config.toml
n_layer = 13
d_model = 256
n_experts = 48
experts_per_token = 2
d_expert = 160
d_shared_expert = 320
activation = "swiglu"
moe_layers = [0, 2, 4, 6, 8, 10, 12]
router_score = "softmax"
normalize_top_k = false
routed_scale = 4.9
balance_loss = 0.00436
balance_bias = false
init_std_router = 0.0367
lr_router = 0.000813
n_head = 4
n_kv_head = 4
head_dim = 64
vocab_size = 3515
norm = "rmsnorm"
norm_place = "pre"
norm_eps = 1e-05
positions = "rope"
rope_base = 10000.0
rope_fraction = 1.0
qk_norm = true
attn_scale = 0.125
tie_embeddings = false
parallel_block = false
init = "normal"
init_std_qkv = 0.0312
init_std_o = 0.0
init_std_up = 0.0312
init_std_down = 0.0
optimizer = "muon_variant"
lr = 0.0101
lr_mult_o = 3.0
beta1 = 0.95
lr_head = 0.00825
grad_clip = 1.0
warmup_steps = 50
schedule = "wsd"
decay_fraction = 0.93
decay_shape = "linear"
final_lr_fraction = 0.1
batch_tokens = 65536
seq_len = 1024
doc_mask = true
z_loss = 0.0001
train_tokens = 511500000
steps = 7805
dataset = "wikipedia_en"
Below are experts of layer 6 (counted from 0) of a mixture-of-experts language model. Rows are named router (the router's row for the expert) and show model dimensions 0-255. Each number is 500 + 50 x the weight over its row's rms, rounded and kept within 0 to 999. Numbers have three digits each.
After each expert's rows: a language model's description of what the expert responds to. This comes from a sample of Wikipedia text that the model never trained on.

# expert 30
router:483461565543482491479510522409440544508541485521545489443542540478470547436520524505492539526580457551512510448523555455553568448518525420425515475485449525423486470550525592561533514541457509434500503513450525510438512478496485479521558437487451446504555522443604512417514538544524415493464458557603488492501504512521603423477563521493558496479493499511424357502411528492423486526484503474531590525500413501502488452442519469527572562490428429478540522532451483476467583559582448443468618463501481512430559633528432543438435447599574508472498445442569400434407496541509514460472488449514537541627467545528548436522531523537509426431513544384477549514526588505465512521503469502572500339464413550507458481432471504559539503500419505503532557452409482521414535477371547
Description: Table cells, sports word-pieces. Row-opening pipes in tables and word pieces in sports and politics pages, such as ou in Doubles, re in Supreme.

# expert 32
router:435511472478406399546498548504511600504526526435554523507598492457625432484535504534532440504511501485490505479578531453546475487610441562424494452448544487511484453502497508549439519552511398526449460441447567416516550468454443487507489470545482492511460427460546574527450639526487519431520501474444479577533520552432490507557461508566540483453481466508466474400518376533492422481589533553466537500519519516460508470557475501471555525514577415485524479399489537508523543581399474605560464512480549458525573459494479560449488465445470514473504490444584452525575473517361499550495507492484510553451546519465614613501515476474603515508479449437489433607526500601538476411552482430450530444516431515424483490594511421542493579513517596476461422508434490460576481499457417
Description: Slavic and South Asian name pieces. Inner pieces of non-English names, mostly h, l, k, j, as in Rajvansh, Sportsklubben, Kohlmann, Slatkin, Kamakhya.

# expert 47
router:479475512498558421424482478482443509581553536583536528473482582443493397555532535554496518513471518424431496486579465569573535468488582452473447505470510455542485418479397469447563597531490512426439525627543497505432499484476554499449553485488550464492518516472555469544557445562407498542523521478537483504473540486397505456488602470522440407473540536629485521477452478490456586502476549589548507544513492534518511603416579497444547503468537514576494517508495449503555505452423530526540609480450420517405556545508392617500465595551454477548537610488536576602619584517537510476546571441477536467511555499486417478557446503454503489497530553493539522549453520500444459519568501566518519436511489541595479520534472494423544526459510598576490554541450516438582489431466453
Description: List dashes and articles. List-item hyphens in infobox lines like Country: or Region:, table pipes, and a or the after is in definitions.

# expert 29
router:614533510475441499505488490507462445562554438493494482517425468483388589527508452512387520517507456375468463462577512469548499442490532523445539541490512392458490446558514551419583530468596473528463478511572539463511477469563501523544480415429523574533467484504555549537502523443465436436501419432447577538479411479560546479457555471487545597516517492451592376429535597512451468544436449492441479429518524492476537552525462414484456552440549563459467488436418544489434523521484521529502523503506471465538543462493482455395444528393498447392411467555568449551528511508510419518576460522494503610500425490526523398509562570441475520518459525574552552416546383375583516554522540467551505572515435543445480530484468538493505488431467498502501501531416437532527567516482508
Description: Pieces after first letters. Word-internal pieces directly after an opening letter or two, mostly in names and Latin-derived words, such as iv in privacy, ond in Arrondissement.

# expert 5
router:479525565556586451452554503516551547526535455482510483519464487522420498470548547538509496516567416461501477444429617444504423518463463482456546481467503501517521492535461514585421565544593561539514473585526414558570491480510498488523530513417465572500396548519513642499549520381579581456441532502473554416447411532548432428560546542464434523520532501566571538483382461536480435539502528483549553475424468543467425438553449421519518448533502513539515477478457465459503431539533500420486536608498521379558487558452527478449466462493437472520416468435572429535549468419501439426570435583480524465543461529476548520432484493451541379490576538487515512487472478400558537550553507529429495514593470524521357471451493509514571506450536592452502526532444509504505541561463485
Description: Mid-word letter pieces. Short vowel-consonant pieces inside words and proper names, such as in in Cundinamarca, or in Ecuador, al in Buffalo.

# expert 18
router:604390469556448561515412450540531545604463466580520534391446597516406487589551473473468558487536507489450514516476618526595542498433513421467567623585521516498533418470506550497536626529529517507487511516444549517556471549505438535476485534429477530485511467527522521541504580416498505454483440444486607511507463534502505447506523605435523547452504422455511466460471491521408513477454508475457497451518494534517477550564421476416569487600567511495441516495448474516553457453520545526516485443439486537458407494517467424493488555480507544527486458508530462488589512442461589439559474570499545506592506414502573464492588481452554509430504479513437453437546411477467499500472478444369536545528454594465434503504453554528447457564516509483571419538445511463590461592411554
Description: Mid-word stems. Middle word pieces in common words and foreign surnames, such as est in livestock, ant in Instant, ivers in anniversary.

# expert 34
router:441516465384467522528517451570549442494513603514542487465484580516510412495446536574493506450426556577544450547568503499457507566440379543528494525425557596458474471441447583436482427575520575460587547506470560433454447525573529538466516587624408503537437474496433527571503506503541588485506484511520430487501394462514446612480428527554528492538468501527508547461484524435470479506506523530526552564506489511467520576457488432424499511481453530460483544581574421463419436517419416476585400552602412483477473451527548548541491444505574437533420540489528539431418456539483501540453487545516574494504493534424459554474520493543541563547509440516523458540506497493557418478538453555442510516425481522543498544586493467551437537502561502486514538380516559486553524561392443
Description: Capitals in names, acronyms. Single capital letters in acronyms and transliterated Asian names, such as H in Hsieh and Hyundai, D in COVID and PNDS.

# expert 42
router:470624405405470477581565520467470463534481476456526522439500507454531480436420507548468409402591512562590515497566500472566553470432512541444511494531497507517595513434517549464462484505494483535527517417433557509526566588512463524539562467542532578531503491431478505541550576576587435556470528552502457493447502495559502533525493444607483442503529530555430472449488451585514493504503461572492588506468446470498555468561491504434485522451503546498489451519598390512526568475423444449531506400458463504451515540567491445497408424531514560477517574452599488425400479547464486497457555424479575632577463598476508551504564461570515511441519522472475522421539410524490448532461410567506447501471590466471469504547518553514505489506441588439587475432542481486501601467445411
Description: Table capitals, abbreviations. Capital letters and abbreviations in sports tables and rosters, such as DF, MF, FW, GA, LK, and separating pipes.

# expert 24
router:388477471439446580456516529449387448501489458381520450517440491616486527566409496464430555451511458524467525530513492442427458485484472434495504582494432584464508516542469473536567493440493522501518584444525551466470481455475528617497510523503547589538462463611503455599537419494553432488487603405513542567530509388457466474460458545507541502472570437542443552486424459456517546456463529447466500599496522589407512581406553478487543479440548606537536473491486511430500554563476504461507546579492539495400519477433456526515533406588558510524480487452494496397435517526527493510555504487461485459534489478503489484509527561527484593570491617446453471545487489519535560488447466522457468520452447423446588451538474404547557501432515410592467541483460530515445431423448501
Description: Word-initial D and G. First letter pieces of words after a space, mostly d, g, D, G, as in gasp, greedy, gained, Dustin.